config = dict(
    d_shared_expert=0,
    activation='swiglu',
    moe_layers=[0, 1, 2, 3, 4, 5, 6, 7, 8, 9, 10, 11],
    routed_scale=1.0,
    balance_loss=0.000175,
    lr_router=0.000572,
    vocab_size=32768,
    norm_eps=1e-05,
    grad_clip=0.5,
    batch_tokens=65536,
    train_tokens=347000000,
)
Below are experts of layer 7 (counted from 0) of a mixture-of-experts language model. Rows are named router (the router's row for the expert), gate (a neuron's input weights, with its number), up (a neuron's input weights, with its number) and show model dimensions 128-255. Each number is 128 + 24 x the weight over its row's rms, rounded and kept within 0 to 255. Numbers have three digits each.
Before each expert's rows: "mostly gets" lists some tokens that are sent to it at least half of the time. This comes from a sample of Wikipedia text that the model never trained on.

# expert 17
mostly gets: "″N ", "°N ", "°W", " County", " district", " near"
router:127123137135105156184057143095130133114125065149134133115128122132109118159131132082115121150111164138114113151174132094091140151133163098121157112137145125091079133144105185083102107176114170117108154135129129106122116091138165144138145097158165128149196156122104136172118142113158153117139110136124175135169147145126125121150093142077134115116103125159162095132134154102164130079126
gate0:159050122107106130100134143100109085138102102132127101130118114128103128098126127120110210153134070166151104145122113130110093152141074134100153144103125150129088120120121156128119097124135129119119084138167134132103167110136138166129125144120139101124089112122093131097139154171119112109119093137155135143158134144123116088183119093124126112107120151173164108151138192128167091097166
up0:068140143095121140121077143129133157134121129073126181132117140150122176130168161165162121101104115150145142107138160137121102150104141080158116146108122119144128140115130119136119107152156097132107161140147117148113129115118136156124164133125127183126114149131107113108134098109156125130130131120149143111124098101152105127162127138112096100136152183093155090140147136090155109107150
gate1:118124124096081133120166096126083127186160133114090167148079135115156122170124128147133117148116115133094118157118134073136133127152118129156151158094125119104100094194109151161130135096105159107129148125139123096138126154160097164064155073110092099113175157117137132135125121141098122131162148142156123150085115153103119129171132144130132100139191056126102120141088126114099107104131
up1:144163142154116130135153097145101120103146084085081147132118177160114074152136121149126123152146143080096119124130138125124120150126130124171130129142162132131078114150138150169147149122125132083154126102157135130163119146097100170148148120102122118125098171121144117179125141153128149116155116151133124118078157117110131131141105124171135162083172120118124092130112105099139120091103
gate2:148166147102128116103091145129146127141073095164166154125172144128123115120128153143114120124128135114143129155155130118105088105106142113150096131130102145159132156151100119141051161133143146121153150152117135148175127165136138123154093121158125114140168139117160172151129143129118102137139141100126119127131103143146159161116130136157126154147143151140149135138129127141154090090117
up2:134168124141122136074138120163166102135167109112094107145127116131116138124137125151124126140133088081136142140084098136155150129168119143203115112122091089134143099147114044147093109109078117111120129136141171129122139097082074120132136141085136145136122121121140133171082109138133148110119113153108116146115117134146127111129172149131122140135131096094137140151137110135084118133135
gate3:128125143122157121137097090159138134128120116128186135108155102069127088158092123116111142158160070151136141111123140134118143113121131153104117146151139112094175120126118153166182132112177121117166098142124157139136160149143135115145122152112167077120134147148158115156164145104097150124103134097113139082128128124103183130117107158147079166149088136107100103157158150122126104130141
up3:144126120110136130101150115143116143122131127116151138121148138106113165127130122138101132135133118129174131095091090118142121106140126127106097179148114148110093114078121121189148121146126137127136020111093154109105109130102141168134119134093138105115145105110111112119121123129082144151141125164146102156147154162121176138100133137162137156144148125115158137177137145155147137110118
gate4:156131108120126120140111092136139153144110133133172099151124099106110110121126132101118143145158137161099066121156131097145109146165139136090111097120112113160163141125137188121136177174121148100118123138102137115118148125134094162145153136151156122161136158154115126136090164147133131124090116118118141119161129134164176126144099120141135151131103117119139107125127148071149131165109
up4:130105128154131159149112131109100134096118129126137178096175097109121143129174148180098152154142121162097154101127173147119107106158158102104077133147083138154162187159095181139114103126133127124142138165115117105140174126134114142104136137110159130154097105128092104123143167149119141097084109108110167109119138137104127135097152153159100102125112126150121161145164163159140128147146
gate5:155113137150149148119139139098121177128085098140106101130104161155127145128138115145172129095176140150115138140105131135061137146160122139159165173103097128135123121148102139158123111118122173127110131125133125107143141139134132164118128119127112123121084112116101181108112128133143134102126144157101146112112138133170142126134138156118103117108151142137138158163117165162147177099155
up5:158133122090128145127138075145161120158113096136146150141104141117138105128111095127077156109134104169121120122110106076116137117126152159137105114126101126124136163170130124106109129103103140118119133093129153141140142122118123125134097157144076097072100160081143132121084166144127132131096132112162095180123112121118105164128125115109104156105078130136125114173125156120123116156154
gate6:111110114107175137169077154118107115117111106159141138140103112110085151105143161097083123122109133153113117119120148108105156115099133103119163103146124135152120121148101096124099120178153114144089163149141102130149149072151148120135076154174138114178143109124141134093147103114119120109127158152112144136073110171117108087173112170121136126112095132101095120116151112136140104120138
up6:109115130124100143172138151134090123124120091101165157141157097116125104085150118071101116130127121151097123128155137165172158133124104136108139122103151104091143134174110147091117079130130107111109171167137143096111143113142129118128114092123176096137130119125155103115115135118169142126117071113156160139057104103142068127131101113109141107123151131118140096115178125151141114103113
gate7:100131084133122132159145156141117125133119132119130125100149148113129107122076148102139130172123156149127120144134153160109109103096074113104131091150156144139106135128087158093130143138127107154148127121123123133141114107159099098107136075159135096085114133137158108124105074134106150089151110126103104151127159147111114166155118117124090143100115123133178135147116149166130160158172
up7:153124158098084124144120172114139156111114104097122122137145142094150113106156123126133112112108148159132146145135137141138052154161131113166134128134136179085161120111098138145156135181120114166129123113165118121133127133118137143127141113123142159094129132122151098109156157153154106121113106088136130081161140147134088118134104131190119081131085085102182152142105126136132125110109
gate8:130113141129101119124072148138146168158096156123176089115135133124122095146158124127115138164122130136120087125151123147116174108141149118137176159114179117128122131135152195124118079122159104119113177102139127110108175138133143166132170128055142128119133143140116142079161119113113157148096122114162172155155128166137106141108106152115133154146069113106139100154132123126121102083140
up8:111089172141112106120115141139093144145110136133157122107142144131149090102131109136165107127149107106139133102105114151079126103133150123141051158134114120083131142127127156186087127099158073152123104089128099138128143091140144110146122136085144108102076098132143116187154124139125124121119129124138117117127144092103147153109166140073167139138124114135122164161141115114133090137142
gate9:135143085124200163158127110093095128077077116116135146108119125146130135134127100108089125130129134120115122132140161174123126144136104155136093152125160085124123131162129171153112113136131161126144150137140140150151114112138114128125113138126140107113131133121162105153144142136149115137097162112154140114128039088179106143155149124142138139084093143097107099216131140146121110127164
up9:115105135094152137148094138095133107133108125122141114138132104102067142126115157128141124118136163155142123128157162138135118150148166123123160093132110090106125148151144121147128115119128138158133133138086059122132098115102096152171146129109124087130131135140130152143107127114150146164103126152134104113117138129154121087124115136131153104111091158145128075101164130118085135072092
gate10:101133118121139151148087129122108090128135123134123149146124111134143135161107135111145103177119142125074138151131134112120121161134116106119117109144155146156174128153072093103118120103123174164080122145117139098194125142146137156126123122184094093152136122130157133117164126120123115131148123106133130121112124129091132116118081132163130108104112094125127142135140108097105117160153
up10:129110138115153163136130132143132097161119134133128138155103164108093102135139120149158117112173154134128130154145121112117121133150119138163113087131156134112116127146106131158134105157161138136123092098161104148130116090123183122149141136118158147142160134105090136176105139165106126096206121147104075132110188171164112166146107151147108107144128145134131097142158099138164113111101
gate11:110178118131157085157153149157111119159150147153158148158116142119176152147084099122119126155152129161121133111093134099051135161137121148104115083165128128138130125114117126149083088122131142130129095128155143077135151139144128111138176122161158130152101132097151113150115097117137160124129065145132113152103132097155157125138097113110131103128096113151112109119142113130066131164102
up11:135131133135100144107140155095101140163116147095130152133137145051127139101143142081107146114164130132127107119114152151133104134135087125157155136126098125130129130097129089132134155136123167159118100104135148158125171157130086167159152156105153142141100088180130162105084115129136165117086113146145144164127126149122107101142111157120149092115122116112143091123098137159140145127126
gate12:110139145188171109130118142133107115115095084119152139129151161120124100115128146111077120138144107143111181168141144085111144135170139114109148130150127106124117170201130165097084125119151091116111131116105064119127116158119071084115157190122119122141125148136124137141147128106088139128160078149119122143126110170161136163161105166112118137112087124143141089138148128099067129156135
up12:081102190070160114113126134159114138148120135146098165089081108123133113129100085129106162096125153125135155097161152116113120144130127108095127137097182133149114106115070116151131170144153163130145152150116113166116121145120137145155144136129129176112171156116103130125125125111147098151173094149142143110131102133122104133156133125116115122109122128136145112110122156091137134110148
gate13:147180097116123108189144134154126074120139133120101163129140146176173093111138128087116105116141150126137152142126101133107127115160151112150111132118111124138115110131121129127149134137094127130182157116103165144123145132130113132130094121096161109113156158105123168195139139134187132109125105131154122114113140137130110106125100124112142165109164100117163095176148122150155153105122
up13:105161149134111095138132137148125096154112119131143146151104102169139135167125095091140123098122126096159171131096107135134110144140122133145131134162092148082112151168183173128109142086144134105102118062134122115144063108128133111170141073110140111094086111106089117146144134188116155133132130112123171146147129176139153131135137132163201124127113118169121083120158110099134159115074
gate14:112160145083130141183102128116176121107151141178131136123109121126107118122138145123139137129155114109114108146133085067166096111111153125120111130154118162161173156128146134143119113079134116119128101115141073114104069086136137161108106188169095130090126115145109109147164096111141149120103089128100162128129105114137103160154108125118129141116127129153104112118170149106142152188129
up14:157109123113091162115117103145156141106090093132144114103114147121139117123091163105150120112145130103121163144153117131128135152162121112188147136137129158120165125166128187144109083146136092156203143101105093130086167109107105093131135153162163080139142134133124162189147115115129120117154102122138140144130086138146119134140116152127114129150116113102123125076138129097103155161128
gate15:100127160140118161119096141070095102117162136092138143094170090140153136175133146121112113073174115170163148126163117110128131169108134141127160114121187120100141168164129162102095148143127152138140112151138154132084133125126111144115110110101118138124148148114158156111133132134128139125130109113103141134087121113122063099167133115098142124141084146120078108163141157161141084116132
up15:162128129126126154132164098133144137121098127132144116135132130099139086089117188106089133137130108127095107144150156129115156132122138093162080142111133086078129096166120188109128132159093101095144098151175113116169163157094137134100170105100136135129154133105128114145144122133129085152150153139130151167095099145129077127132103131133127140118144123166128091143122141111133102131111
gate16:095151173150117126117115125109112133146107074141127129127121119122129108145090138127138096093131126136090120094120159123115128146099124128118123127144147114118148125116103134158135109116120147158119125135113142128141153112117148126155112120144139145127132160118168165123132127086122183109193142124133160128152131117124123136120127113132131098155160110114160146160096104124116121101143
up16:096138113138122151167114119138101154122146159141124145113134123107110145067145125109114084104159126098131156152141120152129167120122110112158102079167149125121116136145137134113104127174128122163087101160135122121119143157149089138135121189096158104114142123140107118120119142110127133145102116138143140108121148127136115123117122152130124120114126183158122097109166141115081146113117
gate17:136120141085126107132097131068110095127114093162102140142098139106118153095161123134121137110111153156192100118167150147123135129101137115110141132119118182103163137185125102134117120115139137148125100152111163060086133131178115098170150098129112122107127086125097181112125156115109093100060131151152136130111111112126155122126105118137113073120140146097154117106134180134140142139145
up17:117143133127116077152150089128146133135114123158170155147133105093121162176139167138131102119148115127170113121084118119109166098123130113108097116148115086103119096145141139148151150126108055110113106153167173128093085163159141139129156152108125132137129069071106155148144145129093108150066146101132097120154106119152127183091132152138129142130113129185098125082127156128119124105147
gate18:116159112134073138111131124140099156102172112151111112112124059133148117147142114126119137176085142134164095135102160101108138135143111120140113126141074118100112131154132171109157140152120146121144100141166137138113182148145141137110134104142139108119121151102080096104075082122160118105128109140123141132114108136126117113165101127150104119112156117106164109143121136100100085097127
up18:164143159137151141116175145109100118141107136112120137082147109110121143112136153156130093091143153124087078127133149165136166135129158121142094150159128143144128100139118138127109129147152145135119138154131152118140168134132121102159131070116074122162160158103200139102105147119118153080085119109140141121129113127122109142112100154114137115118162121153124128118109130127122130123146
gate19:093098102127172180143154138189098138167136125156102136112119109119093153108125118140129127147103111100148138145118113131143088147131149128097088104162148092089142133141098101121089115151126122181143116116088143168112087120147137087139142164119106168138144186168147132114097136113087147117123083144087125090148122163101115093154080122126127124129099144119137121126101137099100138119098
up19:122100132086086124150163142104121102109115098099131089116131126115140105103155139141121127156125151168084106100116136137121156137162112136182122166146067087138107137132125138123120103113119143151122129136144110117122170112128124125143129135100131121143166091119134072129132130141180099137144140133168129136104091140150080171125126146088089138136151105141144135126148071093120073142111
gate20:115148143141161138116121130169177135122146159120125127127114150135105108144113150079119141153098123135110145145106114117126137130128091127109074130119124128153151145137070123122168131088153127100154123147098105146086132142161146158079137133104091138132160118107078135145140103114101110126140156119172143168127101155122110154096113128107093113129117056121135095100116137163135143133098
up20:075127120166160148142116134141137169113161179106161123112141104145168122092091097127126123130143168140106105114160149151105105150103102097096137116108124122119125135143142160108103147149114095101125119120113145123140146112108134114159146131138182139115129143133155113151151118134131169175135109159128132168125084126166137090154145108105143129123133119138135138108155134106106118112110
gate21:120175099125175092093112130111143129096130164119139126121154155077075133147110140099156131102180137152125142178149130141104135150126115125136143133140143160127119149091106168099116141116174187138124086156114162140136160121143108144128123118154129118098141128147137085122135127114112157122110115167096109114153127144116137122138106135125180099131116163138147171084142135197157142104160
up21:180183107127146153098111059109132140108143125119130116132166123123120127103134160098082147140132143101103098130135126116105093122080087118118112106107118125111076109157135140129117157070150125167104134097116093146131143114125128110141112103154102123149118078133095100146136139144142112119106121109106119112123092110129150137165123141119091129188143152141135117160118113107112140128142
gate22:108177128094147108147166144089090110121118097162108158133144109123138146125090131119104132141175116086144082145159153112060083098137165153076101069136152101132117110152125150152131091121128128108146148152115132140117140076144135150148062120135135137144163125138144098134131134107146122150145124149105108088114173146157121130137096126132170101108127121154104131134156079119154146125121
up22:126106110138166159137179111124133098135142167123081081122155085136117105160143148157156109111097166128145089133132123111121118157136158140123153111087136137140148178107144153132128115106147094122146062118134154144127143127124149110136148109158150146110132102114112150130136137147128134183120182129141200142105110160123088129139141132133148121129172114103114079139135165170158163060079
gate23:128119125124122108123114111156125110108132117136134084120142098138137094153115154092124120127112127116096117173179137112142120147113141150176174100174154093107120102134156142112108145138120136123155129148142096152131108116109130153140115115089135116154137127179151148154188141133157091123119097131105118152156155110056137114099061148158120135153077127117129082136120111109098117138093
up23:123124113134131103135122175169134113116157138178171134142132126115154123076110100131135115135166145111073169091100114105135140128135097165164142134153159150130138093131163096096143147149164115129085100159111168137121112090106151153149100109161087133163150099119140124108114106117155115090116095121167118114132117143124126133140092113142129113129144135111112164164111131160139110079129
gate24:150162124105126072150113127116123145099122151144106151124088121156115109133150132087137161159115170122147130169139151130128141122126112112099168120086101134151157144128153095154131149095118137136142121119116137064117100164128142106116110086184134146120153136169123134143114139130134214156117201110162134121125148156111153136092132104135164109103148113150148097083138137126145160109102
up24:124137108158138120127121150175126137114138142089149152112158128137120100129120129095113124103151096106111141161096118173147124154078138097134111098148139121153104162152098172090117115118134125139109121155100155105123112125136094146122163122135142140140145161104138127123163142119111169122173085127115115128101139129137150132139120150136142128133134097142172113173114133137111143142129